Below are experts of layer 6 (counted from 0) of a mixture-of-experts language model. Rows are named router (the router's row for the expert), gate (a neuron's input weights, with its number), up (a neuron's input weights, with its number), down (a neuron's output weights, with its number) and show model dimensions 0-127. Each number is 128 + 24 x the weight over its row's rms, rounded and kept within 0 to 255.
Before each expert's rows: a language model's description of what the expert responds to. This comes from a sample of Wikipedia text that the model never trained on.

# expert 61
It responds to: Main verbs right after a subject in biographies, such as was, is, served, moved, competed, returned, grew.
router [122 178 125 135 123 125 109 159 172 143 154  93  66 136 154 142 108 127 166 111 119 119 123 151 119 110 153 141 125 138  99 151 106 108  94 123  85 121 114 181 154 102  91 130 132 161  86 102 111 143 159 171 117 158  96 116 114 141 111 158 107 146 132  92 150  93  94 141 143 125  96 128 155  67 151 176 114 135 146  90 109 122 112 154 132 137 144 147 124 105  83 135 120 143 106 137 110  90 125 114 108 106 121 127 133  88 136 100 143 124  90 141 129 139 154 110 104 136 132 157 101 101 109 169 124 132 119 147]
gate12 [ 86  98 149 103 177  96 126  98 138 122 104  81 135 142  93 144 146  86  73 135 140 146 141 133 157 119 132 147 118 156  68 136 127 112 111 148 170  72 126 182 110 106 105 107 134 120 168 145 122 138 108 112 113 114 123 182 118  97 140 132 108 100 136 156 109 116 117 123 111 156 136 130 130 124 108  82 130 107 132 121 120 132 110 103 109 148 130 132 151 143 143 129 139 144 143 133 112 143 118  91 124  92 166 105 134 115 165 117 142 116 119 125 128 161 133 175 108 157 105  61 134 170 137 123 153 165 124 108]
up12 [126 176  96 109 121 127 128 122  93  91 128 151 155 111  97  95 125 161 106  97 144 133 129 157 129 127 137 139 135 121 148 156 157 136 123 120 124 142 127 109  89 122 125 115 150 109 137 177 153 161 179 166 128 134 110 111 130 132 129  93 137 145  88  83 180 180  99 158 145 127 109 173 107 162  88 123  94 150 129  96 143  69 133 118 149 136 111 115  91  65  86 153 124 133  98 117 143 126 139 145 159 114 126 133 151 138 139 139 123 130 126 127 125 109 174 122 139 148 103 115 135 124  92 141 102 134 158 163]
down12 [105 150  83 113 136  95  89 110 156 134 175 149 146 150 136 122  80 116 106 148 134 149 154 137 148 178 130 130 106 133 143 130 116 120 150 152 144 113 117 100 138 104 152  64 111 146 124 130  70 151 102 116 122 122 116 124 134 113 120 131 104 177 114 154 113 134 174 103 124 137 102  88 115 111 168 126 120 123 134 110 129 111 143 121 124  91 151 128 154 144 127  98 150  86 128 142 154 127 130 117 118  82 175 122 139 113 137 127 150 108 115 138 153 105  74 150 146 147 122 116 146 155  79 118 200 155 109 111]

# expert 56
It responds to: Common nouns after the, his or possessives naming organizations, works or places, such as film, band, team, election, station, village.
router [135 168  97 144 118 110  80 146 150 144 143 114  98 140 168 131 108 105 141 115 164 144 117 119 110 120 164 132  84 128 123 171  99 102  71 132 131  95 121 134 140  93 120 145 128 164  80  83  97 136 157 146 118 152 112 124 134 140 125 161 108 163  93 119 150 102 120 146 150 107  98 117 165  94 120 172 123 125 149 108 102 108 114 146 119 137 137 167 125 115  86 146 103 150 136 121  83 115 118 139 110  77 129 124 126  94  94 101 155 113 118 147 116 126 177 108  97 128 161 147 118 126 112 137 125 146  93 171]
gate0 [188 132  95 133 123 146 148  88  94  77 176  95  78 119 149 109 121  73 157 146 115 110 160 125 122 105 124 130 140 100 139 151 120  90 105 122 129 156 102 124 116 177  96 110 140 144 105 166 114 143 107 160 118  88 111 127 120 132 146 143  94 115 109 157 126 143 159 140 114 143 123 118 133 100 148  94 117 118 162  89 105 111 132  86 150 140 140 139 155 146  92 110  99 143 105 129 122 113  94 112  96  93  84 118  98 150 127  74 128 146 135  78 119 128 162 118 128 114 117 131 133 125  99 144 126 111 118 120]
up0 [114 108 163 125 120 150 124 127 107 157 143 104 145 104 118 128 149 105 125 105 124 129  72 124 134  97 189 181 133 125 170 125 107  79 176 122  96 133 120 120 126 129 100 110 127 142 105  88  95 129 112 152 138 105 124 138 132 178 126 117 144 112 121 192 134 158  99 148 131 137 134 125 149 134 119 120 124 131 164  90 165 133  58 151 150 144 139 144 117 115  67 158 161 114 156 129 145 115 121 140 135 126 163 134  93 123 122  95 146 120 119 105 147 130 139 109  72 151  91 120 145 127 129 119 142 134 146  85]
down0 [174 120 127 155  85 118 162 141 159 111 140 157 166 134 124 151 162 122 179 125 154 142 131 103 120 141 113 173 159 139 176 137 122  77 119 131 130 129 172 151 140 156 145  89 134 135 133 125 136 149 111 131 109 131 118 102 161 129  94 152  91  89 110 129 139 160 119 102 107 116 133 101 111 172 103 135  74 132  95 117 137 109 119 125 182 143 175 114 130 127 116 142 102 111 130 105 144 151 142  86 133 108  91 193 117 152 131  93 135  95 142 134 113 140 116 118 130 129 116 148 126 100 168 124 102 159 111 117]

# expert 36
It responds to: Prepositions, conjunctions and copulas following a person's name, especially of in critic credits like Manohla Dargis of, plus by, and, was.
router [141 152  99 136 108 132 119 163 151 133 139 118  85 144 172 141 112 139 165  95 150 128 113 142 100 122 119 152 113 145 100 121  94 111 126 125 106 110 106 164 183 114 110 129 132 149  97  72 111 151 150 163 108 167 118  85 118 152 116 142 130 142 104 113 140 113  84 160 163  85 108 123 172  97 166 172 112 110 136  99 111 122  85 141 127 149 150 145 138 101  68 133 119 154 129 111 134  80 120 110 104 121 117 132 134  84 127 118 145 109 127 149 124 139 137 112 112 144 135 153  88 105  95 156 120 125  99 164]
gate2 [120 153 132 108 101 128 119 134 133 144 103 110 154 172 156 127 110 109 105 120 137 132 102 168 174 130 111 133  96 155 157 155 178 105 144 119 164 103  93 122 154 113 117 192 126 146 174 101 108 138 122 161 127 134 131 149 115 129 140 171 135 136 189 119 147 143  88  99 151 100 125 163  91  78 143  94 109 128 131 114 169 123 129 140 137 129 129 144 112 148 139 102 150 107 113 162  94 146 148 131 111 141 159 117 102  91 171  98 155 128 118 128 131 163 101 155  96 179 127 118 109 105 112 126 136 138 112 149]
up2 [126 132 112 123 139 111  95 144 142 107 160 130 114 134 121 133 150 137 150 146 135 152 125 127 168 144 137 127 112 162 107 122 129 130  92 171 110 167 149 183  91 118 136 122 132 147  95 142 142 115 147  82 106 136 141 117 134 101 106  88 111 141 131 118  97 106 157 138  88 123 138  74 187 173 116 150 110 167 132 143 115  91 149 135  82 144 138 144 139 132 138 141 142 146 122 100 128 109 103 103 136 143 110 148 145 175 112 198  92 122 125 129 122 120 127  83 186 101  79 132 160 138 133 130  98 113 101 116]
down2 [136 133 133 112 100 129 104 144 168 144 119 130 137 136 166 104 140 151 134 147  97 173 164  74 171 140 132 139 145 112 139 141 151 123 133 120 148 129 114 133 129 118 108 117 117 183 121 106 145 129 138 126 111 171 125 145 131 137 124 124  69 161 187 102 130  83 142 119 182 119 123 109 172 122 150 152 154 154  98 140 158 155 156 127  91 143 176 126 104  94  82 105 121 114 150 149 153 122 137 150 143 104  97 115 128  87 143 130 167 122 142 113 150 163 129  91 118 173 120 122  99 144 112 105 129 102 132 166]

# expert 30
It responds to: Modifiers right after the, a or as, such as first, new, other, same, largest, likely, well in as well as.
router [124 159 130 157 103 105  99 141 142 157 147 125  96 144 152 143 118 106 135 128 149 154  78 154 123 120 135 134  93 169  95 154 124 109  76 123 122  98 123 137 125 103  81 156 158 172 113 121 106 158 191 163  89 125 126 121  91 152 104 155 106 137  92 116 137  97 108 130 133 132 126 122 129 102 126 136 106 130 153 106  99 135 124 152 120 128 129 150 106  96  92 167 122 131  87 127 100  90 128 110 120 116  99 153 142 122 112  84 154 116  92 129 111 184 176 117 133 141 156 129 126 130 127 135  80 154 104 159]
gate0 [122 145 136  98 132 133 153 168 182 148  79 143 136 122 158 130 139 147 100 125 100 143 144  89 153 140 111 115 115 102 128 138 146 163 155 136 143 129 167 135 111 127 140 180 138 133 153 143 106 146 106 135 141 128 144 139 155 103 116 112 206 147 123 168 128 152 155 141 130 125 107 108 137 107 115 105 159 150 131 122 125 175 141 156 130 115 111 156 164 126 143 190 106 120 139 107 157  97 150 118 131 145  65 128  86 138 150 128 156 119 127  76 122 122 128 121 123 112 143 148 137 107 166 101  76 101 129 165]
up0 [ 81 101 134 122 120 133 135 163 109 183 136 165 165 135 155 122 149 168 111 114 154  91 116 186 126 113 131 137 127 146 135 110 110 113 171 140 111 117 130 107 153  98 114 118 163  93 161 149 151 135 121 173 159 138 134 112  61 109 137 119 161 135 109 167 156 114 105 112 105 120 109 163 161 115 132 140 132 121 157 131 148 147  91 137 144  91 150 151 108  95 122 161 112 111 122 141 135 108 129  78  88 140 120  99  93 127 120  96 157  88 160  83 126 133 136 178 141 124 139 111 141 131 120 115 116 105 129 119]
down0 [116 183 118 156 108 109 106 113 169  85 131 126  79 129 162 137 114 136 112 151 143 108 117 102 108 101 133 118 141 117 140 158 132 175  83  86 136  91 128 151 134 152 125 147  87 150  75 125 115 165 118  98 122 107 144 115 157 145 157 155 133 159 135 103  91 120 149 100 139 182 133 115 136 105 105 116 105 190 105 109 142 141 149 138  96 135 104 130 100 116 104 117 134 126 153 105 151 128 126 144 179 150 119 136 158 138 108 139 124 161 146 101 163 138 138 106 144 163  98 133 103  99 154 100 148 113 159 121]

# expert 28
It responds to: Middle pieces of Latinate words after prefixes like dep, exp, rep, before endings like -ation or -ts, such as conflicts, reputation, propaganda.
router [141 164 107 158 119 124 122 153 131 161 134  95 131 139 125 135 116 130 131 105 132 190 131 133 115 107 152 141 107 145 104 157 110  93 130 110 119 123  89 164 143  70 123 136 157 133 100 120  80 165 154 136 118 134 107 146  96 151 112 135 119 127 114 116 140 114  88 150 155  72 125  85 160 139 137 133  94 105 135 110 123  90 122 154 116 169 135 129 110  99 117 166 130 149 113  98  80 135 104  86  93 126 108 121 136 141 126 160 133 132 132 179 109 145 137 109 146 168 152 146 127  92 107 123  85 172  97 169]
gate1 [147 137 149 118 156 150 101 133 105 138 129 126 105 173 139 138 111 146 149 170 140 128 126 150 109 101  54 131 215  95 118 141 142 147 136 107 157 141 154 131 102 116 133 102 168 175  87 128 117 127 130 131 105 117 159 147 127 130 114 132 151 116 109  95 103  76 145 135 173 156 148 135 118 155 117 119  85 160 117 133  70 121 151 155 103 118 120 148 143 167 122 103  95 118 124 169 119 128 151 120 153 121 116 125 124 126 117 127 126 132 131  69 118 153 150 146 133  96  97 160 131 105 106 109 139 132 103 145]
up1 [127 113 125 105  63 151 127 162 116 100  98 164 134 103  98 121  93 111 170 105 141  90 150 149 131 139 152 107 128 135 117 121 138 125 122 124  89 138  74 151 136 153 126 103 168 102 150 146 137 155 146 171 164 127 162 127 140 123 165 134 123 139  99 113 134 124 143 175 143 142 114  94  96  69 133 136 132  78 141  80 158 145 137 104 152  72 137 121 121 133  67 122 154 123 125 136 155 143 156 144 136 159 133 109 126 112 127 139 140 105 118 165 109 173 131 150 115 117 140 116 150 128 126 132 100 156 160 115]
down1 [130 147  92 114 132 151 124 108  86 116 135 120 122 106 116 131 124  96  93 162 143 146  88  92 113 130 113  95 158 126  81 146 127 160 143 162 152  72 137 118 118 117 105 148 179 155 114 135 133 109 171 108 123  93 126  95 150 117 104 124 164 105 114 121 144 135 104 106 154 125 100 153  69 121 111 151 184  73 164 126 127 123 126 134 102 173 104 156 115 123 120 169 110 161 137 180 140 119 111 139 147 131 115 161 153 116 157  96 150 111 116 133 136 146 143 150 135 126 139 155 165 130 125 159 160 109 139 129]

# expert 5
It responds to: Short vowel-bearing word pieces early inside words and names, after an initial consonant piece, such as F-lo-ating, Sp-in-off, O'B-ri-en.
router [113 132  84 146 129  86 135 147 165 145 140 104 110 153 140 117 132 103 163 119 131 138 121 138  91 142 135 147 101 178 103 157  91 125  88  88 133 111 111 165 129  72  82 164 162 162 120 136 128 111 134 142 116 137  85  97 110 148 123 125 122 160 106 114 146  95  97 168 155 103 123  96 159 127 158 142 133 100 150 133  97 126  97 139 104 167 122 153  88 115 128 173  93 138 135 100 115 107 103  73  99 123  99 146 126 144 125 123 122 120 117 154  98 149 135 101 127 160 120 145 149 101 117 121 103 131  92 144]
gate0 [118 102  71 165 130 118 148 115 172 175 160  93 155 126  82 168 116 153 140 146 109 124 117 124 131 145 102  97 160 114 130 129 123 148 130  85 159 122 109 138 139  69  84  73 122 104 115 145 130 134 135 136 112 132 124  97 187 146 130 124 132 139 114 145 133 163 142 164 141 104 161 146 127 113 111 121 149  63 130 137 100 159 134 110 136 166 140 132 139 133  92 172 120 121 132 166 107 123 155 100 131 131 136 112 163 146 109 118 128 140  98 134 120 174 102  94 121 110 107 154 145 124 107 144 122 121 144 160]
up0 [126 112 159 133 127 110 114 146  91  98 119 148 124 137 121 144 114  98 130 133 157 145 152 121 161 124 191 142 153 146 148 113 113  96 153 110 131 128 145  58 136 146 162 131 154 104 120 157 104 149 135  84 175 153 110 136 140 104 134 133  92 163 148  88  89 135 150 145 160 161 119 181 126 130 114 114 136 107 113 135 100 100 117 148 120 140 124 127 131 145 149 153 108 132  69 110 130 111 135 147  80 109 131 142 128 150 117 110 136  94 149 106 194 157 105 169  94 108 128 117 132 125 129 105 104  97  97 154]
down0 [156 138 139 111 166 158 117 155 160 137 139 176 122 112 123 141 148 169 120 107 133 121 134 140 106 102 122 147 143 122 140 129 112 134 143 114 124 141 113 154 138 136  56 158 101 148 108 138 142 129 152 141 104 159  99  92 142 125 120 138  96 177 117 133  99 158  84  89 124 141 102 170 139 175 120 117  92 137  82 144 120 143 152 197 126 132 110 107 141 103 147 142 157  88 153 112 150 141 144 148  84 111 118 144 164 133 139 170 161 117 122 130 145 163 105 111 129 174 130 140 127 132 151 170 128 130 110 164]

# expert 53
It responds to: Pipes, commas, colons, dashes and number starts in tables, infobox lists and dated entries, such as 2024: and |.
router [129 163  54 140  79 123  90 134 158 170 134 112 115 140 164 160 107 122 142 102 147 165 114 137 107 122 157 145  90 149 123 128 113 129  94 117 104 100  84 138 138 116 117 146 154 150 111 113 101 147 174 139 103 147 137 112  89 138 109 168 117 163 103 120 150 121 118 145 145 110 113 126 169 105 129 172  97 133 166 109  98 108 119 167  92 180 149 144 120 111 121 135 112 159 123 118 113 118 117 113 121 115 130 159 150 118 101 135 152 125 122 140  93 145 149  86  95 161 144 133  90 102 132 141 118 162  95 121]
gate4 [112 129 125 104 116 153 150 133 167 142  92 159 129 115 196 144 124 119 128 117 117 131 128 139 135 138 167 124  94 128 126 115 131 124 155 160 107 165 168 103 117 137 103 118 149 115 153 120  48 154 112 102 156 105 118  83 115 133 109 115 116 143 145 139  72 104 140 132 157 119 148 156 127 144 118 135  97 113 155 148 102 141 120 137 126 142 120 143 146  99  73 172 132 118 147 112 130  98 122 117 107  48 143 128  95 116  67 139 141 137 104 140 125 109 115 151 126 156  91 132 111  89 146 121 144 109 153 106]
up4 [111 111 105  99 102 145 128 148 180 165  91 160 138  99 177 138 139 138 139 127 130 148 133 157 148 125 148 116  73 113 129 104 141 107 125 156 128 171 157 131 108 120  92 147 132 109 165 125  69 145 127  99 145 113 111  96 115 163 109 107 102 116 141 144 118 109 160 129 160 120 185 141 131 122 133 125 112 108 179 139 140 120 103 160 124 152 127 142 148 127  69 141 168 129 139 138 138 100 112 123 127 101 145 145  98 119  71 122 128 131 124 106 125  89 110 104  84 122 108 130 121  84 146 138 156 130 164  87]
down4 [136 124 195 147 143  89 151 149 116 122 107 160 102 154 112 191 159 100 142 150 116  96 113 170 162 101 120  75 151 105  85  90 133  92 103 135 105 117 144 116 135 131  98 150 104 141 115 153 122 146 189 126 152 128  84 166 130 159 129 154 107 101 128 114 153 133 114 105 133 129  96 126 122 123 117 113 129 125 102 153 116 139 136  92 114 124 116  93 107 101 124 143 193 133 139 154 112 126 115 122 117 180 121 147 167 133 142 115 149 151 118 145 149  77 140 131 117 119 116 129 160 117 141 134 107 110 111 109]

# expert 21
It responds to: Word-start stems in music and film articles, above all Pro-fess-ional ratings, plus pres, gress, crit, Best, Genre.
router [126 152 131 162 139  91 118 132 132 162 135 106 117 171 164 153  92 121 121  64 165 167 108 182 110 110 120 138 107 147  93 132 136 117 125 124 109 128  81 129 148  83  98 143 160 161 112 110 111 115 131 154 121 143 109 110 102 137 125 152 104 142 145 133 138 133  93 153 142  67 118 110 159 112 169 138 124 123 146 140 116 121  91 153 111 130 138 174 110  82 127 134 122 147 123 116 102 123  98  87  96  99 111 140 123 123 121 121 144  91 131 128  96 137 129 131 124 146 154 125 102  54 141 163  95 133 101 145]
gate2 [110 144 125 124 170 105 151 140 136 129 104 122 168 108 154 137 163 112 130 136 157 111 176  98 130 144 148 155 109 153 116 126 153 138 115 121 134 156 172  98 166 141 137 160 122 108  92 137 130 135 121 118 112 100 132 146 110 133 157 156 118 117 159 155 156  92 130 150 123  88 133 122 147 119 152 132  88 144 146 108 130 103 146 144  68 147 171 180 139 141 134 182  96 143 120 116 115 140  73 160  98 125  84 105 128 109  85 132 113  91 113 133 142 106 110 161 128 122 115 148 172 155 127 131  80 148 135 168]
up2 [117 121 156 153 175 157 134 107 127 141 100 146 121 125 121 108 144 148 151 139 133  55 107 131 120 142 127 165 136 150 161 104 170 169 157 140 136 155 141 115 173 143 136 111 147 142 116 140 123 136 101 122 131 113 130 145  94 133 122 170 110 107 126 139 126  64 141 114 114  72 152  92 123 124 178 117 108 139 103 121 115 159 153 116 159 115 161 196 150 169 141 122  62 150 135 132 134 134  84 143 111 137 125 131 130 128 143 111 151  90 136 169 130  96 130 161 153  90 141 113 122 136 120 137 136 126 123 118]
down2 [108 105 157 105 172 148 137  91 130 133 134  95  85  79 152 104 107 131 137 153 152 145 139  94 128 156 124 161 146 124 137 147 146 130  97 153 112 125 152 150 110 142 162  94 119 134 135 143 126 108  81 161 166 128 137 157 140 130 111 149 143 128 118 123 144 114 141 143  85 117 103 152 131  82  97 145  80 123 123 111 116 147 111 177 184 128 116 159 137 141 165 135 102 141  99 162 129 151 125 117 145 122 117  81 174  99 161 157 146 147  90 118 143 124 128 136  92 148 138 161 158 141 152 111 112 178 123 162]

# expert 10
It responds to: Whole-word nouns and adjectives in biographies and census prose, often after first or other, such as birthday, career, school, language, political.
router [145 122 115 156 120  81 101 128 138 141 148  84 135 134 177 140 106  91 129 118 148 181 119 114 123  92 133 137 106 142 116 160 128 114 116 118 124 104  70 133 127 112 110 158 136 145 117 119 152 141 175 160 120 158 110 111 103 121 115 167 118 160 112 121 155 131 126 139 132 134  96 137 121 115 127 167 121 138 159  79 109 103 127 158 112 144 147 109 139 107  83 136 112 140  90  91  86 136  95 109 121  95 132 152 154 100 128 111 168 106 106 122 123 161 155  84 109 170 180 167 125 100 113 174 134 132 121 156]
gate0 [149  93 142 184 101  94  70 106 161 164 116  77  87 109 131  98 135 124 127 145 165 156 107 118 158 138 108 128 129 146 166 137 160 114 101 103 127 156 155 135 128 135 147 144 143  89 121 107 128 113 117  74 139 101 108 130 118 131 117 126 104 133 147 142 157 113 120 125 147 127 123 151 139  73 118  93 131  96 137 127 144 138 138 127 129  99 140 113 131 133 175 121 148  86 120  89 129 129 126 116 106 129 120 155 168 129 120 167 163 122 141 114 141 143 203 138  75 107 113 160  92 106 130 104 129 141 124 158]
up0 [165 109 123 108 136 153 188 148  83 114 135 138 155 138 126  99  87 109 191 122 167 121 116 181 131 157 141 171 179 131  76 128  92 145 148 156 125 154 124 128 137 110 110 105 148 155 118 184 145 139 173 112 105 144  88 143 109 167 134 123 123 124 127 136 155 122 127 175 125 102 119 111 122 182 136 138 112 133 112 127 122 142 114 162 159 126 120 144 107 138 107 144 113 156  92 140 123 106 128 126 162 128 108 142  93 117 110 110 118 126  99 165 134 116 117 137 150 129  89 149 157 169  97 136 129 114 123 112]
down0 [ 84 116 116 143 153  86 188 151 106 160 158  93 118  76 128 122 192 132 136 153 163 156 139 134  82 120 125 119 126 134  92 146 113  88 149 137 126 118 115 111 148 147 109 136 123 107 103 132 113 144 117 172 151 129  92 113 158 145  91 155 125 172 118 135 148 160 125 127 168  96 153 143 119 119 118 129 109 153  89 151 106 146 150 138 136 119  69 110 137 119 125 137 129  65 128 134  76 125 122 131 123 157 161 115 113 133 108 118 108 155 100 137 116  97 119 126 123 165 146 125 175 121 108 112 132 154 145 136]

# expert 58
It responds to: Middle stems of ordinary English words after an initial p or other letter, such as postponed, correspond, Point, mathematics, Political.
router [120 165 106 144 131  90 125 166 152 164 136 117 119 165 136 145 118 114 138  96 132 165 119 137  82 139 132 157  81 130  99 182 119  97 117  85 127 114 107 134 119  83  87 142 134 140  96 139 110 134 132 123 104 139 101 110  74 128 114 147 111 153 104 114 154  97  79 123 125 130 116  88 160 133 167 125  96  76 158 136 117 103 134 151  99 132 125 150  98  84 127 149 122 137 107  95 113 119 114  74 116  97 105 136 138 126 125 127 167 134 132 161  92 134 143 112 136 161 115 140 120  98 137 124  82 141 122 162]
gate0 [110 118 121 176 113 109 136 159 170 156 136 118 120 160 150 129 164 146  98 166  87 166 107 110 161 128 102 100 143 104 115 154 126 113 117 162 130 148 111 135 122  70 110 122 133 148  96 123 111 101 114 133 112 121 113 111 187 118 146  80 129 120 120 152 113 142 108 109 127 105 136  92 131 159  98 137 142  95  97 143 111 161 122  88 142 125 141 154 137  78  92 146 150 142  94 141 138 114 128 144 160 137  90 121 105 142 128 146 107 126 141 107  84 105 120  81 124 127 122 172 125 117 127 134 106 125  85 193]
up0 [148 184 154 174 125 102 155 105  93  70 120 147  98 126 140 101 148  97 131 131 118 116 148 113 122 131 113 128 130 129 137 127 114 132 120 173 145 163 130 109  93 102 144  87 136  98 143 122 133 146 136 136 124 158 139 109 133 156 150 111 144 181 156  89  76 173 119  95 111 139 138 106 144 122 126 107 151  99 119 180 151 137 124 120  92 140  97 162 101 104 118  93 142 124  82 147 159 120 161 130 144 100  95 157 148 124 104 146 121 114 174 151 104 156 120  99 108 165 138 142 120 114 124 174 125 119 120 146]
down0 [160 115 117 134 138  72 115 116 138  91 147 115 126 123 147 114 118  99 122 116 108 127 119 156 139 166 170 142 111 123 103 135 110 109  84 102 151 132 160  82 112 119 158 113  92 104 129 138 140 102  90 152 139 104 107 140 137 113 149 120 119 151 138 140 134 121 161 132  77 137 152 127 152  98 144 106 125 122 107 156 190 132  99 111 144 115 165 126 145 100 118  96 117 113 144 123 115 128 106  74 166 111 155 116 131 100 136 169 124 147 116 109  67 113 138 187 142 116  99 143 100 141 173 101 153 159  89 148]

# expert 50
It responds to: Commas, often closing a word, quote or bracket before and, but or which, also semicolons and dashes in running prose.
router [153 158 105 136 125 124  77 142 161 142 137  93 103 135 158 159 103 114 139 121 162 153  99 128 122 102 153 143 101 134 105 170 111  92 112  94 113 105  82 157 129 124 133 145 147 139 104 111 106 127 181 167 118 170 129 113 129 134  95 134 120 154 106 106 140 102 101 143 158  98  95 124 172 124 129 153 102 131 135  95 120 123  97 150 112 151 157 133  99 124 124 162 100 140 122 124 127  77  83 129 111 102 113 138 140  89  93  98 161  89  91 137 111 150 174 102 109 155 153 137 124 130 107 145 118 148 104 160]
gate2 [140  98  81 127 149 145 125  98  88 163  90 117 157  72 116 133 162 126 101  83 159 112 156 148 104 114 133 140 126 105 110 105  83  85 137 112 100 103 126 142 142 127 149 146 147 142 115 116 111 137 158 169 123 109 122 141 137 149 124 119 144 121 154 144 112  98 120 166 151 114 112 131 130 132  66 136 107 112 126 146 156 116 121 138 139  96 160 120 154 128 122 129 120  64 184 116 135 136  99 134 120 156 142 133  99 162 103 140 172 129  82 162 168 118 165 137 137 148 165 141 113 138 149 131 110 114 157  91]
up2 [130 134  79 134 112 146 127 132 138 173 121 149 128 112  96 121 129 106 117 149 154 136 103 176 125 169  87 140 110 144  85 117  83 146 135 118  72  86 120 175 123 119 143 107 159 103 136 114 125 121 127 106 108 142 128  91 131 190  94 131 130 119  90 129 118  77 102 123 173 104 119 105 159 138 105 132 128 135 125 115 133 129 162 116 138 139 108 138  86 108 151 168 157 110 104 127 140 173 151 125 104 112 126  87 155 118 151 181 105 123 147 114 121 137 107  90 110 108 118 117 116 107 150 148 132 145  81  99]
down2 [128 164 151 135  93 132 172 159 123 121 119 155 110 155 134 169 158 155 120 143 131 139 104 111 139 128 131 119 110 186 159 105 136 132 123 200 108 193 123 117 121 129 131 139 149 120 116 165 134 140 114  68 120 136 108 151 161  99  97 144 133 164 102 121 116 121 177  80 108 146 126 102 117 103 108  89 124 124 109 111 109 105 139 122 134 177 127 162 128 138 151 104 147 159 147 148 101 109 137 161 140 136 151 170 106 110 110 127 149 105 174 120 126 164 101 142 124 130 138 147 137 103 115 145 136  88 161 133]

# expert 12
It responds to: Spaces, pipes, semicolons and digits inside statistics tables and numeric lists, such as career totals, goal columns and coordinates.
router [134 125 103 145 112  97 112 141 151 139 146 101 104 137 157 167 122 119 153 104 131 128 114 148 114 104 131 138 118 145 102 135 120 118 118 123 115 125  95 149 144 112 112 167 160 145 102 104 133 146 183 184  99 181 129 129 131 144 112 134 122 158 110  79 139 116 116 168 135 100  92 102 131 108 147 149 111 129 189  95 116  97 123 171  95 138 156 156 113 119 110 132 124 162 106  95 109  80 106 122 127 108 100 156 130 104  89  88 137 113 111 161  91 153 142  89 116 138 157 141 107 123  85 154 122 165  98 139]
gate5 [151 120 156 126  86 163 121 129 141 107 122 107 142 156 154 187 123 128 191 124 137 142  90 154 136 107 133 141 123 112 145 120 140  99 158 133 130 123 134 152 105 105 106  86 115 127 125  89 119 102 115 107 116 137  97  94 124 161 122 125 119  95 138 132 159 143 126 120 122 107 122 155 143 135 112 129  73 118 124 103  74 148  99 146 156 122 164 130 120 120 109 140 126 162 102  94 113 132 138 106 139  94 135 135 146 140  89 122 131 127  79 175  88 140 166 133  99 104  59 169 118  77 147 121 148  98 136 145]
up5 [125 105 177 131 137 121 135 127  92 135  52 116 149  96 112 158 142 109 105 108 138 149 144 128 120 111 136 140 118 114 143 140 124 122 165 149 140 105 130  84 132 105 172 114 154 134 117 109 108 134 112 122 114 129 136 106  99 108 121 121 149 153 172 121 139 146 148 138 112 143 152 115 127 151  87  82  84 105 154 162 112 111 109 120  98  98 111 132 115  96 143 130 143 137  96 152 107 107 149 150 149 177 121 142 126  88 186 134 139 128 136 153 134 102  89 165 149 118  72  89 109 143 123 144 131  56 143 144]
down5 [134 136 126 133 139 140 138 101  86 116 100 112 155 142 132 125 116 141 145 126 118 133 155 145 139 137 145 136  72 102  84 128 103 106 144 170 134  69 118 151 187 125 113 137 147 162 138 133 136 122 119 154 131 171 134 129 137 101 106 149 134 169 108 131 120 100 137 108 155 118 139 134 136 132 129  72 119  92 114 186 131 119 145 105 133 111 173  94 151 130 118 140 152 147  91 120 139  80 116 137 180 173 142 112 144 104 145 111  92 124  64 128  94 138 106 148 111 122 133  91 152 154 112  85 110 140 121 155]

# expert 2
It responds to: Verb-completing pieces and everyday verbs in narrative prose, such as hinder-ing, e-ating, g-one, decided, know, feel.
router [143 114 110 171 120 125 128 163 168 130 173  87 124 138 135 148 109  93 179 105 144 130 111 142 116 124 133 117 115 153  95 164  80 112 121  77 111 137 110 147 153  97 121 130 130 163  89 116 145 141 165 139 125 142 116 106  98 148 124 136 114 144 110  94 151  87 114 163 144  97  95 102 151 128  94 134 115 118 132 117  73 104 130 160 129 173 138 131 102 141 102 149 113 135 103 123 107 126 114 119 132 119 101 149 139  89  99 113 115 132  86 161  96 132 116 119  71 139 123 166 127  82 108 113 113 163  88 142]
gate2 [ 81 107 142 161 159 110 140 163 103 123 143 135 137 152 125 146 166 142  58  90 124 144 154 153 140 139 163 129 141 126 119 153 169 104 127 104 173 121 115 151 174 112 127 109 125 108 120 141 189 118 151 156 120 118 144  79  96 151  92 147 149 114 115 141 114 111 104 144 112 142 109 108 127  97 147 120  82 172 130 171 164  81  95 123 103 109 128 142 139 130 154 116  98 112 179 148 121 131 105 125 118 119 114 171 102 139 145 116 117  99 119 121  99 112 127 118  80 151 123 140 119 106 128 133 120 120 120  94]
up2 [138 176 132 129 113 106 116 186  85 124 124 146  93 104 133 130 151  92 124 114 121 131 101 118 159 122 109 160 133  96 193 102 123 148 123 123 108 144  78 168 132 114 100 137 148 174 101 165 104 135 127 112 105 117 128 130 115 111 149 149 111 161 123  93 148 137 132 131 110  99 161 117 131 157 128 164 100 172 136 135 138  98 121 180 116 148 131 139 147 117  95 123 136 154 199 133 129 143 165 145 124 127 102 109  96 142 125 155 150 129 135 139 119 158 180 148 143 127 106 123 100 173 159 133 118 114 110  98]
down2 [ 87 147 167 149 188 139 174 152 113 128  91 111 146 115 151 110 147 118 138 146 122 118 156 151 133 110 103 121 126 141 116 132 150 149 143  99 119 103 127 124 172 145 120 159  94 115 101 120 120 138 137  93  86 131 140  93 134 142 147 108 116 149 142 166 117 131  93 120 125 114 124 130 131 128 134 108  87 127 119 130  91 129 129 155 108 145 101 142 114 123 146  99 139  82 108 117  90 126 107 131 107 153 159 166 112  54 166  86 123 133 146 124 111 105 158 120  67 127 135 117 145 208 141 150 157 116 129 115]